Below are experts of layer 17 (counted from 0) of a mixture-of-experts language model. Rows are named down (a neuron's output weights, with its number) and show model dimensions 64-127. Each number is 200 + 20 x the weight over its row's rms, rounded and kept within 0 to 999.
Before each expert's rows: "raises" lists some tokens whose logits its average output raises strongly, later layers aside. This comes from a sample of Wikipedia text that the model never trained on.

# expert 56
raises: "ks", "view", "ments", "ly,", "ton,", "ton"
down0,193,163,189,169,197,207,232,196,168,204,173,208,189,185,180,174,178,183,201,196,211,227,181,179,185,210,210,210,221,179,223,221,226,224,197,185,189,212,205,186,192,191,180,201,215,166,212,204,250,188,170,192,220,219,216,227,186,210,203,206,205,171,211,189
down1,208,208,215,177,202,172,181,179,206,212,223,198,194,182,237,203,190,199,171,187,182,212,199,194,168,221,176,173,135,202,207,179,191,205,212,185,213,241,198,203,189,192,202,187,208,186,187,181,193,193,216,222,204,190,198,211,194,208,182,223,212,239,216,193
down2,194,188,226,228,199,181,214,197,214,185,221,179,198,207,227,211,209,193,210,215,200,215,202,240,236,211,227,238,189,194,222,202,189,200,167,165,194,192,227,215,174,237,198,210,213,200,189,196,185,194,201,190,190,191,201,211,171,200,210,203,207,190,220,187
down3,181,214,212,182,189,177,195,201,191,187,228,202,192,207,197,143,192,216,191,205,231,201,186,206,184,183,208,175,213,201,196,165,209,200,208,223,183,171,204,204,209,224,217,232,199,189,224,219,209,203,191,176,221,187,203,201,262,221,228,236,208,184,190,192
down4,200,213,188,203,230,196,209,223,168,160,202,213,180,176,210,234,165,203,186,221,222,255,163,206,187,194,175,187,188,208,144,203,197,173,188,219,233,215,198,191,214,212,165,205,198,200,216,224,202,216,210,199,214,204,212,245,213,220,213,196,181,192,218,179
down5,174,204,218,162,206,203,195,222,233,172,217,202,219,180,179,185,208,206,223,176,187,186,228,194,196,224,207,216,195,219,166,194,201,195,189,178,185,201,210,154,189,211,223,196,160,173,224,197,205,216,188,184,165,195,193,209,188,201,181,238,206,188,167,203
down6,188,197,209,160,174,214,197,203,237,214,173,203,184,200,209,186,209,184,209,210,152,199,192,209,199,201,188,204,222,185,153,216,201,176,234,203,196,190,188,206,209,197,202,167,206,183,223,218,211,201,211,192,190,216,177,192,177,189,191,189,232,191,227,192
down7,163,173,213,190,173,209,186,192,154,240,205,209,211,215,199,204,180,227,205,204,248,187,215,223,207,214,182,186,219,184,191,206,216,206,191,204,188,186,217,199,176,201,189,222,200,226,243,176,197,171,226,213,201,180,160,181,196,200,231,206,187,211,211,175
down8,222,196,189,205,226,197,186,213,204,162,207,195,185,205,232,189,187,208,226,186,191,210,219,186,184,226,216,240,208,194,191,202,157,166,165,207,217,238,199,188,206,211,207,214,222,158,208,208,231,171,204,243,182,188,175,183,238,199,208,188,188,197,199,213
down9,244,233,220,198,241,175,202,200,200,215,189,226,208,206,181,193,196,182,212,225,226,217,234,206,186,229,192,223,209,191,184,229,207,170,202,226,248,186,204,227,208,193,200,200,203,201,182,178,178,207,194,193,163,185,179,188,206,198,181,190,205,207,197,215
down10,178,214,190,198,214,196,198,232,172,206,195,204,219,211,229,214,180,223,209,226,188,221,207,234,200,194,209,191,146,207,173,194,180,175,202,238,165,222,239,153,194,203,181,195,166,200,183,216,226,211,199,189,181,222,210,231,198,226,193,183,227,183,191,223
down11,237,194,185,204,251,199,198,184,187,186,217,217,198,224,199,169,234,202,199,190,222,169,203,184,237,208,211,170,233,199,232,189,214,227,196,192,196,170,208,202,221,220,209,197,212,198,198,206,220,238,210,239,220,196,170,209,188,239,195,200,184,200,203,197
down12,230,197,213,218,206,216,185,212,229,203,239,181,199,214,198,204,186,243,186,233,185,195,216,246,190,186,164,222,202,203,190,199,224,185,180,195,206,231,185,229,228,182,199,219,222,218,214,209,213,180,200,205,212,223,219,213,180,184,160,207,187,223,222,185
down13,240,166,201,184,184,224,226,194,206,207,199,213,224,194,193,181,191,200,198,212,228,195,193,240,219,166,220,176,248,195,186,190,221,176,204,222,210,199,173,197,179,185,218,209,214,179,257,196,231,180,198,181,237,193,188,198,231,191,227,195,210,190,185,184
down14,200,205,193,235,218,206,211,171,218,202,197,217,196,227,195,237,206,198,216,170,201,220,232,191,186,199,227,199,207,210,186,182,211,183,231,169,195,215,212,194,209,198,203,232,174,188,212,235,198,201,175,174,190,192,205,204,194,196,216,196,140,181,180,176
down15,198,229,188,227,194,202,172,206,237,177,182,212,227,189,205,180,182,197,236,234,186,190,221,205,195,217,204,191,191,186,236,185,197,232,199,218,196,207,187,244,180,201,213,219,204,236,200,172,189,203,190,177,164,209,185,195,187,211,227,185,196,211,227,204
down16,178,208,184,217,214,215,231,200,196,191,219,217,176,223,212,191,184,206,185,194,180,204,192,239,198,188,220,220,192,214,203,208,211,208,225,171,175,145,211,172,178,195,193,222,175,149,201,187,196,196,203,223,207,221,186,217,176,198,176,181,215,189,159,197

# expert 14
raises: "!", " I", " II"
down0,189,252,211,193,195,208,185,211,175,189,209,216,196,193,175,217,222,205,177,184,190,195,204,218,216,197,195,190,200,219,223,234,190,212,180,188,233,199,197,214,219,241,216,205,193,200,222,186,174,222,177,193,180,225,211,202,201,180,188,228,187,212,214,231
down1,225,171,177,242,217,208,205,198,195,153,192,185,184,206,178,180,196,245,243,236,249,177,220,219,176,178,187,167,224,196,240,197,174,219,208,214,199,199,206,201,211,212,211,194,185,209,180,200,204,177,215,196,205,178,201,178,232,195,223,206,231,208,178,168
down2,196,228,203,198,222,246,184,221,209,207,173,156,205,186,194,209,180,215,180,219,204,186,221,194,214,192,220,197,247,201,182,224,201,178,189,205,217,213,204,191,204,220,179,179,211,180,194,198,202,225,228,141,205,227,172,198,225,201,209,210,201,171,218,204
down3,190,195,204,172,218,220,168,222,219,178,191,187,186,252,205,198,209,223,194,184,192,211,191,217,194,210,172,192,179,188,176,187,207,212,187,206,176,202,194,195,205,188,188,186,211,194,188,196,196,178,202,234,216,155,190,219,213,229,219,219,231,158,180,215
down4,222,230,219,179,244,213,183,193,192,166,199,202,202,205,187,224,209,217,199,204,217,173,186,197,214,208,207,195,210,224,207,195,216,227,206,216,204,198,202,241,206,202,217,206,217,182,186,264,193,220,178,236,182,173,241,214,210,223,225,211,201,162,242,249
down5,173,184,236,214,200,255,194,202,209,201,208,201,227,200,232,209,154,206,202,216,155,190,176,208,183,210,208,179,193,208,172,163,187,203,161,186,191,195,185,182,204,237,219,228,227,189,185,188,192,203,203,220,180,181,207,180,201,215,191,194,219,232,210,233
down6,178,186,187,206,161,203,211,180,210,202,219,209,210,211,215,210,217,213,164,191,220,218,204,209,228,223,231,199,169,214,204,196,235,187,232,227,207,221,195,197,188,206,200,215,199,197,214,203,204,206,173,185,196,198,214,181,192,225,176,189,180,178,263,224
down7,197,209,221,218,185,206,199,194,227,152,198,206,223,198,190,212,199,182,203,195,167,206,171,237,204,201,171,223,203,239,148,186,208,182,197,223,240,207,180,182,209,198,202,200,194,198,227,238,211,185,203,183,209,174,211,173,229,209,167,206,221,185,230,181
down8,194,183,213,220,186,213,204,233,218,153,188,211,183,202,227,202,168,208,189,181,208,169,188,213,218,182,200,192,160,204,181,157,194,174,182,199,187,199,191,226,216,158,187,165,211,206,185,184,216,193,182,201,208,146,200,185,203,196,219,221,195,193,196,177
down9,204,194,200,202,212,220,188,213,201,208,192,184,221,212,230,218,196,183,205,200,198,248,192,202,221,216,215,182,203,198,175,203,202,219,187,200,251,199,222,227,212,186,216,200,165,215,214,185,204,200,185,219,211,226,214,186,244,203,158,174,198,198,220,214
down10,213,181,236,197,173,182,178,166,202,229,188,196,213,228,209,247,224,191,208,211,194,211,194,217,192,147,183,178,194,169,181,187,214,198,222,184,212,232,184,213,200,197,186,217,186,168,201,199,230,210,195,183,206,223,175,196,214,195,218,193,234,191,173,158
down11,187,189,224,181,212,196,213,220,217,229,181,229,185,230,232,214,196,202,246,214,193,155,188,163,206,194,162,199,154,223,186,224,201,194,195,157,207,243,229,192,225,187,219,212,202,213,191,219,213,190,203,222,231,164,184,222,182,212,194,193,185,196,194,173
down12,196,201,195,230,191,191,214,233,194,188,185,198,188,170,191,219,179,207,192,204,215,222,192,233,214,167,207,179,207,218,216,219,179,218,196,210,189,196,183,230,190,201,203,166,193,192,199,230,208,196,214,225,220,190,226,199,225,188,208,240,210,182,215,215
down13,228,188,162,195,213,189,211,206,192,170,187,188,174,206,220,211,226,239,224,213,264,193,218,223,198,197,214,230,211,207,221,200,222,190,225,220,192,195,213,241,199,202,187,171,178,203,170,181,193,200,218,218,226,205,221,221,188,216,216,213,195,227,200,200
down14,161,191,191,163,185,180,230,220,204,166,225,203,192,209,181,209,208,183,209,192,178,199,181,212,214,241,193,214,152,210,192,204,178,199,221,204,184,210,207,197,236,191,206,203,177,190,206,194,220,218,210,231,173,216,189,221,194,159,198,208,186,161,230,214
down15,195,193,180,174,199,234,196,219,208,256,223,188,225,201,202,201,185,199,215,201,188,153,162,181,225,208,198,206,195,228,213,175,203,197,183,193,217,181,217,142,188,195,221,187,173,197,182,226,204,212,200,199,192,186,217,171,195,214,194,200,195,206,191,219
down16,213,224,217,219,202,196,170,203,213,155,182,214,225,208,181,224,237,207,223,204,202,233,179,218,194,194,207,181,197,162,216,213,239,185,207,193,226,221,188,222,218,192,192,202,215,168,174,213,199,179,193,230,196,198,205,206,208,227,203,194,202,209,189,221

# expert 32
raises: "o,", "rupt", "ring", "ry", "ese", "er's"
down0,193,204,205,214,211,196,199,169,176,201,228,176,186,214,195,213,183,250,202,218,221,176,228,201,204,211,203,216,228,188,209,201,201,212,180,199,203,245,202,178,190,206,211,197,199,211,190,231,193,171,232,168,195,182,185,187,219,187,161,175,236,203,214,216
down1,194,179,211,183,220,210,221,235,180,193,192,192,225,249,222,190,187,189,159,210,217,190,207,219,196,213,222,195,211,224,233,221,195,175,175,215,240,189,204,203,191,233,228,177,187,216,198,185,226,193,202,174,178,203,206,195,196,170,222,220,209,213,158,187
down2,197,202,183,248,213,190,188,202,223,194,255,182,190,221,197,211,183,227,187,222,211,195,237,209,210,195,205,218,202,220,220,171,193,183,146,192,179,196,205,187,210,203,197,212,206,188,191,195,167,193,184,224,191,197,217,193,197,159,184,151,203,181,209,211
down3,198,176,211,181,218,182,198,212,220,201,192,204,182,188,189,222,182,238,230,214,187,233,159,203,180,183,194,188,198,163,185,206,167,230,193,214,175,211,240,184,180,208,208,216,204,236,153,178,219,209,203,171,202,187,193,196,185,190,173,216,165,196,209,159
down4,216,200,221,175,210,178,226,229,210,179,182,183,193,218,181,206,166,201,200,192,202,166,176,230,225,190,168,183,194,227,199,202,180,204,206,192,219,243,203,142,200,196,239,219,205,191,210,202,222,187,177,199,196,231,195,234,163,190,181,203,202,169,181,196
down5,202,221,194,230,185,217,229,202,198,216,222,183,186,221,211,216,222,255,187,223,250,210,174,196,224,203,192,197,201,200,203,191,202,205,191,205,231,196,209,178,206,189,214,232,208,202,174,227,160,163,202,164,215,220,192,234,218,207,161,189,200,217,201,187
down6,209,216,187,228,177,192,223,185,162,234,227,198,204,226,180,190,210,217,194,214,176,258,214,206,205,201,236,189,188,224,218,219,229,192,181,206,177,188,183,197,173,235,227,205,230,212,187,235,194,205,203,201,197,246,208,212,191,202,208,215,166,236,209,188
down7,176,195,215,209,208,220,161,166,204,155,215,200,195,176,205,214,206,237,220,198,164,199,193,208,194,198,205,210,178,179,185,204,240,247,203,203,164,237,189,218,203,206,203,206,197,153,178,219,196,228,206,199,207,226,259,191,215,190,184,185,190,185,184,233
down8,192,219,190,191,169,217,195,162,201,242,190,211,174,199,213,234,229,179,226,218,189,186,206,187,233,206,195,209,146,171,243,175,236,230,194,215,185,195,221,200,194,201,196,206,184,188,212,211,227,189,223,219,176,173,200,201,200,226,203,189,232,186,201,220
down9,222,206,172,220,177,214,206,215,210,171,193,200,197,192,215,218,195,227,200,184,234,196,184,231,241,216,177,232,235,171,215,183,172,200,182,207,194,202,188,190,220,208,162,222,219,248,182,195,191,180,205,205,207,205,212,191,185,173,212,177,189,187,230,192
down10,210,212,194,219,183,221,184,233,257,201,215,199,197,159,216,163,211,200,235,186,194,208,233,165,179,205,160,213,184,203,163,258,179,184,198,211,215,192,217,250,203,144,213,235,191,171,210,220,222,198,197,190,193,203,227,218,222,188,158,208,218,179,221,190
down11,201,182,198,214,186,177,247,185,177,219,197,210,193,218,201,199,242,203,187,189,194,174,179,240,197,168,184,237,188,195,213,231,232,204,219,186,203,194,197,236,180,239,241,201,163,192,203,207,218,228,204,199,188,183,210,179,177,208,167,194,205,221,202,228
down12,165,201,202,227,190,226,175,190,198,213,202,195,166,207,197,177,223,195,171,194,193,198,207,181,178,176,252,208,205,183,163,215,189,213,195,190,187,197,213,204,220,201,209,180,176,212,217,192,185,201,211,218,184,225,180,165,231,234,184,227,197,197,170,182
down13,164,179,187,194,175,228,198,169,152,215,192,212,239,219,161,186,198,168,195,221,178,218,222,228,196,240,249,199,147,201,232,206,213,184,218,196,192,228,188,172,188,198,171,227,204,195,211,228,205,222,198,210,216,192,179,195,211,210,209,196,206,219,200,177
down14,175,192,212,217,208,220,196,205,201,183,209,197,204,209,167,182,232,201,200,189,213,162,216,195,159,172,188,185,201,224,199,218,191,192,215,194,207,153,194,227,185,175,205,222,196,180,199,222,205,224,239,204,183,173,197,223,235,220,201,187,225,179,185,184
down15,179,201,176,228,213,201,202,221,191,205,189,209,222,213,196,187,217,192,215,210,188,193,198,202,194,222,178,219,191,168,203,207,199,201,224,187,209,202,209,200,162,181,230,186,208,220,207,196,204,233,204,167,197,171,202,187,193,190,162,221,189,183,200,193
down16,188,201,175,205,197,211,195,215,197,222,206,218,205,210,230,189,187,205,180,211,223,242,205,193,202,179,214,197,187,194,205,212,215,179,184,213,234,190,185,204,207,187,171,197,167,196,236,192,178,221,201,196,212,209,201,208,181,204,223,210,163,255,230,216

# expert 11
raises: "ano", "ane", "a.", "an.", "vel", "ole"
down0,210,203,189,158,209,229,206,211,207,231,219,207,218,218,194,198,192,177,213,195,183,216,208,228,204,199,226,193,173,170,196,205,192,195,216,215,212,204,195,213,196,200,218,211,201,162,261,219,209,205,224,209,218,193,195,216,160,196,181,217,212,220,199,231
down1,195,217,193,204,202,225,187,199,222,220,210,174,200,227,221,178,214,202,205,196,182,231,170,171,207,187,192,214,210,154,179,181,182,160,204,235,212,213,230,184,209,204,167,195,200,186,236,199,231,178,164,190,194,182,179,192,188,205,172,210,185,262,221,212
down2,191,221,173,191,195,159,179,203,200,211,192,234,188,204,218,163,198,186,161,236,219,179,261,185,188,192,193,211,224,213,180,193,170,196,235,191,214,167,179,220,163,171,222,183,186,198,216,232,208,200,222,201,233,213,214,183,239,180,233,185,210,196,176,205
down3,206,194,184,233,209,215,204,153,189,218,225,176,196,223,209,188,212,229,212,185,193,189,196,174,218,182,204,194,167,197,176,218,173,194,175,203,191,201,213,213,173,180,196,249,219,221,221,166,223,146,211,201,215,189,207,200,201,214,210,154,186,217,201,154
down4,173,229,219,182,217,227,211,213,205,183,182,212,194,196,191,228,174,176,175,203,212,214,196,213,163,170,220,225,154,183,203,200,173,196,191,182,238,205,206,252,198,175,168,225,190,177,205,222,206,198,222,174,224,182,188,199,180,192,193,200,180,206,176,189
down5,195,178,210,194,183,208,192,172,190,199,171,201,203,205,172,233,230,198,189,220,193,206,191,202,196,199,212,207,211,169,184,201,227,229,212,192,209,182,219,173,209,183,164,211,213,216,237,205,246,185,165,219,199,190,194,213,212,191,206,180,219,218,233,211
down6,183,206,193,211,200,202,205,181,227,213,212,198,218,216,178,221,216,200,203,163,187,223,181,195,259,181,151,224,191,186,214,184,223,207,175,201,209,182,224,187,209,183,186,170,212,208,203,195,188,210,147,198,188,145,174,215,213,220,177,229,216,174,210,230
down7,205,214,207,183,213,173,188,217,196,214,194,190,171,188,206,228,204,239,189,226,178,230,198,235,235,215,189,178,183,185,204,194,163,208,230,209,219,231,183,178,177,229,225,205,186,180,213,180,212,214,207,179,178,205,189,233,180,215,175,224,234,196,197,228
down8,222,249,230,203,214,204,196,197,194,184,200,182,170,184,172,210,201,211,223,188,249,190,200,177,202,235,184,200,167,231,209,197,225,226,163,210,173,172,251,219,179,227,193,189,188,184,185,217,243,183,188,200,215,213,208,220,180,210,209,214,172,187,190,208
down9,191,177,224,154,187,194,214,235,212,199,188,182,225,202,187,155,204,189,164,204,247,235,197,163,167,194,203,196,198,213,223,231,222,184,174,202,180,168,195,198,210,199,203,180,158,166,200,202,208,197,184,156,213,210,189,199,244,201,204,182,176,208,226,220
down10,228,215,190,194,189,214,245,187,246,172,217,173,178,165,220,211,171,194,222,202,182,178,207,181,243,174,215,204,231,202,178,189,185,229,207,216,197,203,180,202,158,209,208,214,196,160,198,232,209,182,220,174,195,191,201,187,170,194,191,229,187,193,236,216
down11,209,214,172,171,190,198,155,169,229,198,214,170,201,191,177,199,219,197,191,191,218,193,187,207,180,214,214,216,211,166,209,197,221,202,219,219,211,204,188,232,200,175,170,193,217,191,225,193,186,223,216,165,207,217,200,188,195,183,211,193,193,237,216,210
down12,194,202,214,167,197,213,202,206,238,205,186,239,185,189,215,240,196,203,185,215,201,241,190,224,148,202,198,200,168,201,185,228,213,208,229,174,205,200,194,178,209,203,209,189,193,168,190,202,167,227,230,213,188,209,193,208,183,219,201,208,189,219,200,185
down13,176,212,186,186,226,180,210,203,219,222,213,192,207,220,188,198,219,243,187,189,187,197,182,203,219,188,242,217,206,216,172,205,222,181,173,209,220,222,222,207,191,216,218,218,176,208,224,177,222,182,214,179,181,161,200,193,229,197,211,204,193,197,233,205
down14,212,184,206,193,185,179,212,207,202,200,220,139,196,192,204,208,219,228,229,194,160,181,176,256,187,226,173,250,198,176,187,174,230,191,193,228,166,234,230,192,218,207,216,225,180,204,232,161,229,197,208,183,189,175,202,207,168,202,200,211,193,189,206,194
down15,243,178,199,189,206,214,198,184,223,204,197,174,216,198,203,177,193,174,197,181,211,224,177,199,195,200,158,165,191,183,218,244,223,232,230,194,224,171,203,186,210,204,188,205,201,208,193,200,199,255,205,216,215,180,201,218,225,198,185,225,150,200,204,220
down16,210,169,197,201,182,188,197,210,236,168,186,183,241,199,194,205,217,212,171,195,183,218,174,186,216,177,203,179,205,212,170,198,212,185,204,212,229,233,169,214,191,221,165,193,218,202,186,210,229,209,175,204,175,204,219,190,194,189,200,179,208,199,183,189

# expert 63
raises: " reason", "eder", "ed"
down0,172,229,220,180,180,223,196,186,206,216,236,165,197,213,217,195,203,201,220,187,175,199,218,223,179,216,182,185,200,197,180,212,182,195,241,228,199,215,230,178,191,182,167,201,176,205,177,185,187,203,174,162,224,169,181,213,225,195,202,192,226,188,159,198
down1,176,222,179,235,245,217,195,217,198,224,185,172,228,189,225,204,170,227,200,186,203,220,194,200,180,248,234,222,186,194,187,197,204,220,163,160,211,237,203,214,220,199,210,213,230,180,168,228,200,199,219,192,221,214,236,180,162,180,227,192,175,184,176,204
down2,194,180,178,182,183,181,182,216,199,191,216,186,196,216,157,168,220,194,167,190,231,252,197,193,184,193,191,232,210,227,209,227,205,182,217,198,206,168,188,212,212,247,189,177,196,180,216,230,188,215,171,181,206,246,213,167,182,184,181,220,206,235,215,187
down3,169,184,192,218,241,188,158,171,200,192,194,205,196,206,184,207,189,247,222,204,201,221,189,218,189,203,201,201,205,214,205,201,205,191,202,188,193,164,237,218,226,182,189,216,186,178,188,195,224,186,234,192,199,164,219,179,199,183,210,159,221,240,202,205
down4,191,194,199,212,163,186,199,172,182,200,203,195,197,207,226,194,189,217,205,231,210,192,215,199,192,203,201,207,190,185,218,192,197,183,195,198,176,206,231,196,197,203,183,200,205,166,186,207,204,182,191,210,230,167,224,176,220,219,209,184,201,187,166,204
down5,181,141,190,222,139,183,199,183,230,216,196,209,192,194,187,215,205,197,195,216,208,192,229,170,230,180,205,207,208,200,213,203,219,196,202,212,195,181,164,190,239,201,175,184,202,206,198,159,178,196,209,204,189,242,195,185,201,207,201,185,193,203,215,204
down6,171,183,247,186,216,237,228,169,181,221,160,219,188,199,219,207,226,188,188,191,194,207,185,174,205,206,213,187,179,201,195,179,186,190,211,176,182,221,207,171,217,187,188,220,198,195,210,202,206,187,205,186,214,198,191,211,167,205,193,198,195,214,211,175
down7,180,183,217,204,202,218,222,232,184,185,183,199,209,206,221,220,186,165,198,178,167,228,199,226,180,208,215,195,198,210,209,197,182,188,174,210,183,186,196,215,246,194,217,223,204,219,176,206,174,177,193,155,227,226,240,253,185,228,196,212,209,215,230,195
down8,174,194,210,196,224,197,223,167,199,192,275,179,215,236,193,190,193,208,160,177,209,168,185,196,216,207,201,177,192,211,206,202,241,194,173,189,207,246,210,182,214,217,204,172,199,202,193,201,185,188,208,200,206,206,186,203,159,186,188,210,207,201,197,210
down9,218,176,208,174,222,195,200,222,208,177,168,221,192,224,225,172,209,195,200,200,200,180,188,175,209,184,185,192,239,230,182,181,235,205,191,204,205,188,188,150,229,191,236,209,213,216,186,202,206,211,234,223,193,198,162,186,206,191,191,211,213,187,179,212
down10,178,191,212,189,191,223,214,199,219,191,168,193,199,190,187,200,214,184,209,205,212,182,220,213,196,217,178,207,213,206,202,240,178,175,213,198,247,172,200,204,193,212,168,187,205,198,200,195,174,185,202,161,188,219,209,205,180,156,211,181,204,171,237,185
down11,219,175,221,211,194,227,233,227,190,176,182,219,207,203,180,241,201,185,161,171,228,217,224,218,212,182,251,175,205,212,215,193,199,223,212,192,213,196,203,190,202,171,243,223,242,178,197,174,233,191,204,173,233,196,207,225,202,201,180,174,186,208,185,200
down12,155,216,222,202,221,226,211,182,204,225,216,188,189,216,182,238,210,168,219,181,201,187,222,235,197,192,194,188,213,197,188,216,213,208,195,198,191,184,196,201,217,199,170,218,220,194,227,167,227,211,183,160,200,222,210,239,178,232,180,193,215,179,205,143
down13,174,207,206,176,197,194,195,221,193,215,198,174,212,214,182,212,187,192,178,190,183,213,189,240,176,220,200,178,212,219,202,200,193,219,200,217,191,186,170,207,177,236,206,207,195,187,186,190,203,241,157,211,189,209,229,183,207,175,213,235,181,181,241,165
down14,155,203,200,209,207,196,175,242,193,170,201,166,213,171,183,226,213,166,175,191,221,161,164,220,171,192,219,201,197,215,221,215,181,195,247,182,198,229,194,212,233,207,214,229,223,179,190,188,219,216,199,241,196,189,215,215,214,177,251,190,210,204,212,191
down15,220,211,204,230,211,224,187,224,189,197,179,194,225,248,203,193,158,173,179,191,201,166,219,174,178,200,177,184,215,170,195,199,168,202,224,231,178,233,175,208,211,196,226,196,212,210,204,190,216,199,179,169,214,214,191,183,182,188,223,221,202,200,207,189
down16,221,201,193,199,193,193,189,209,195,202,225,212,216,217,197,192,200,222,227,177,230,178,215,195,213,223,212,198,198,158,224,192,201,233,221,226,189,169,209,237,194,222,182,204,224,166,178,189,204,172,202,189,196,213,194,202,217,190,187,189,181,192,185,197

# expert 39
raises: " Norway", " Slov", " Austria"
down0,171,179,228,213,215,196,207,198,208,238,203,188,218,194,211,220,142,208,191,234,199,174,213,165,208,190,197,200,188,218,181,187,190,205,196,236,155,205,194,204,219,204,197,232,215,182,194,182,185,178,191,195,188,223,215,206,225,226,197,189,180,161,215,233
down1,195,171,185,233,244,195,176,179,190,234,197,199,197,195,206,207,236,183,209,214,185,241,194,200,141,203,183,199,178,210,180,201,207,180,197,198,199,190,215,226,191,217,207,182,165,173,161,195,223,217,207,206,206,200,186,225,197,172,163,193,177,202,200,210
down2,226,206,227,201,176,221,212,235,160,205,230,216,198,218,152,202,182,220,209,195,213,202,167,194,208,211,220,168,184,192,201,188,161,223,224,213,229,207,206,191,195,170,214,185,218,167,193,196,220,184,186,224,227,234,190,155,205,163,217,234,206,168,198,236
down3,177,225,178,169,214,202,195,191,192,190,192,190,203,222,182,214,228,196,202,173,192,211,214,190,195,179,211,193,224,210,201,196,198,199,207,200,189,198,191,194,190,247,227,237,205,216,250,206,189,203,235,198,195,195,187,214,198,219,199,218,213,167,196,241
down4,203,215,243,209,215,238,213,164,209,202,237,196,195,176,223,209,174,207,206,208,184,205,212,201,218,204,209,187,163,247,156,206,200,208,186,158,191,233,189,212,245,189,208,204,229,183,178,185,185,184,213,199,195,213,217,214,196,255,189,182,164,199,171,196
down5,197,191,198,200,212,201,232,203,167,205,234,196,159,221,217,198,191,190,185,216,234,216,194,238,179,207,186,171,194,230,181,213,215,230,195,212,229,227,176,196,191,164,188,208,168,174,185,208,231,181,202,195,192,219,217,213,182,217,188,226,200,195,206,208
down6,155,193,205,234,229,205,221,196,202,159,234,194,203,192,192,215,178,204,203,205,189,198,185,207,233,205,208,157,238,181,207,214,191,195,205,224,182,191,202,210,189,205,186,198,196,188,162,186,208,214,166,207,194,223,208,169,191,177,170,177,211,198,215,200
down7,227,197,203,213,178,196,186,192,217,171,209,194,176,171,176,204,193,189,189,236,222,201,218,208,190,171,205,178,256,212,200,200,204,230,206,167,180,197,202,214,231,206,214,184,227,208,207,200,176,187,236,215,214,186,214,202,165,196,182,191,207,206,202,174
down8,168,194,155,187,165,223,214,195,179,226,210,219,201,181,223,170,190,179,217,210,192,200,204,221,162,156,160,178,233,212,211,191,168,219,241,207,190,202,224,203,180,189,191,257,201,206,216,209,214,217,171,232,249,196,203,194,196,231,199,159,223,217,203,195
down9,214,204,201,182,171,184,195,220,209,237,226,169,189,217,206,216,202,225,210,221,223,198,162,190,191,213,182,182,228,198,203,200,183,234,193,176,197,199,206,214,217,175,202,191,174,191,165,201,234,192,196,211,215,226,247,188,220,210,205,192,241,181,225,233
down10,207,184,172,230,200,174,227,200,214,167,178,235,168,241,196,193,213,219,196,239,240,210,206,226,209,172,193,171,211,186,193,192,194,192,188,212,221,198,211,201,177,195,214,189,203,188,145,214,201,189,235,213,226,214,193,211,156,156,167,202,212,170,184,229
down11,198,189,212,217,182,212,209,196,215,207,191,182,199,187,225,177,168,190,189,208,226,187,186,175,158,222,197,181,209,229,217,226,190,218,199,201,227,209,213,185,195,172,201,204,183,205,185,195,160,157,215,206,176,209,200,167,211,209,196,204,193,187,218,238
down12,146,243,202,200,211,172,228,167,218,198,205,199,195,198,199,230,217,188,167,227,191,233,193,215,228,205,206,242,169,220,208,239,214,199,183,204,162,218,221,209,182,216,201,180,200,189,210,194,201,163,203,175,205,238,208,209,175,186,210,205,199,187,202,183
down13,163,224,193,209,211,231,180,189,203,189,182,225,195,203,201,174,226,189,212,221,182,203,232,166,223,221,200,201,204,220,154,196,209,207,185,184,165,213,203,185,203,212,225,198,221,188,216,219,189,206,198,177,184,210,196,237,205,216,150,218,159,209,205,189
down14,200,202,204,191,195,166,205,218,219,175,193,217,183,213,192,219,201,181,252,219,207,211,183,200,195,173,209,192,246,202,196,200,212,168,183,197,212,179,181,222,212,152,185,209,207,217,184,193,174,221,179,167,198,235,216,157,186,182,203,229,207,198,259,216
down15,215,195,220,171,205,201,208,168,188,187,208,201,206,209,208,202,203,214,203,175,212,193,204,178,204,200,186,221,224,199,246,193,229,139,209,190,174,240,197,236,197,238,218,228,217,203,211,189,177,241,173,195,183,179,187,189,230,231,223,156,168,199,208,224
down16,247,220,176,178,167,200,194,222,171,176,233,223,202,216,180,230,209,206,193,224,211,199,175,176,209,214,209,203,191,193,200,182,160,208,223,194,228,186,200,212,221,174,198,211,227,151,208,209,190,178,197,197,182,222,211,179,212,177,195,211,197,204,226,219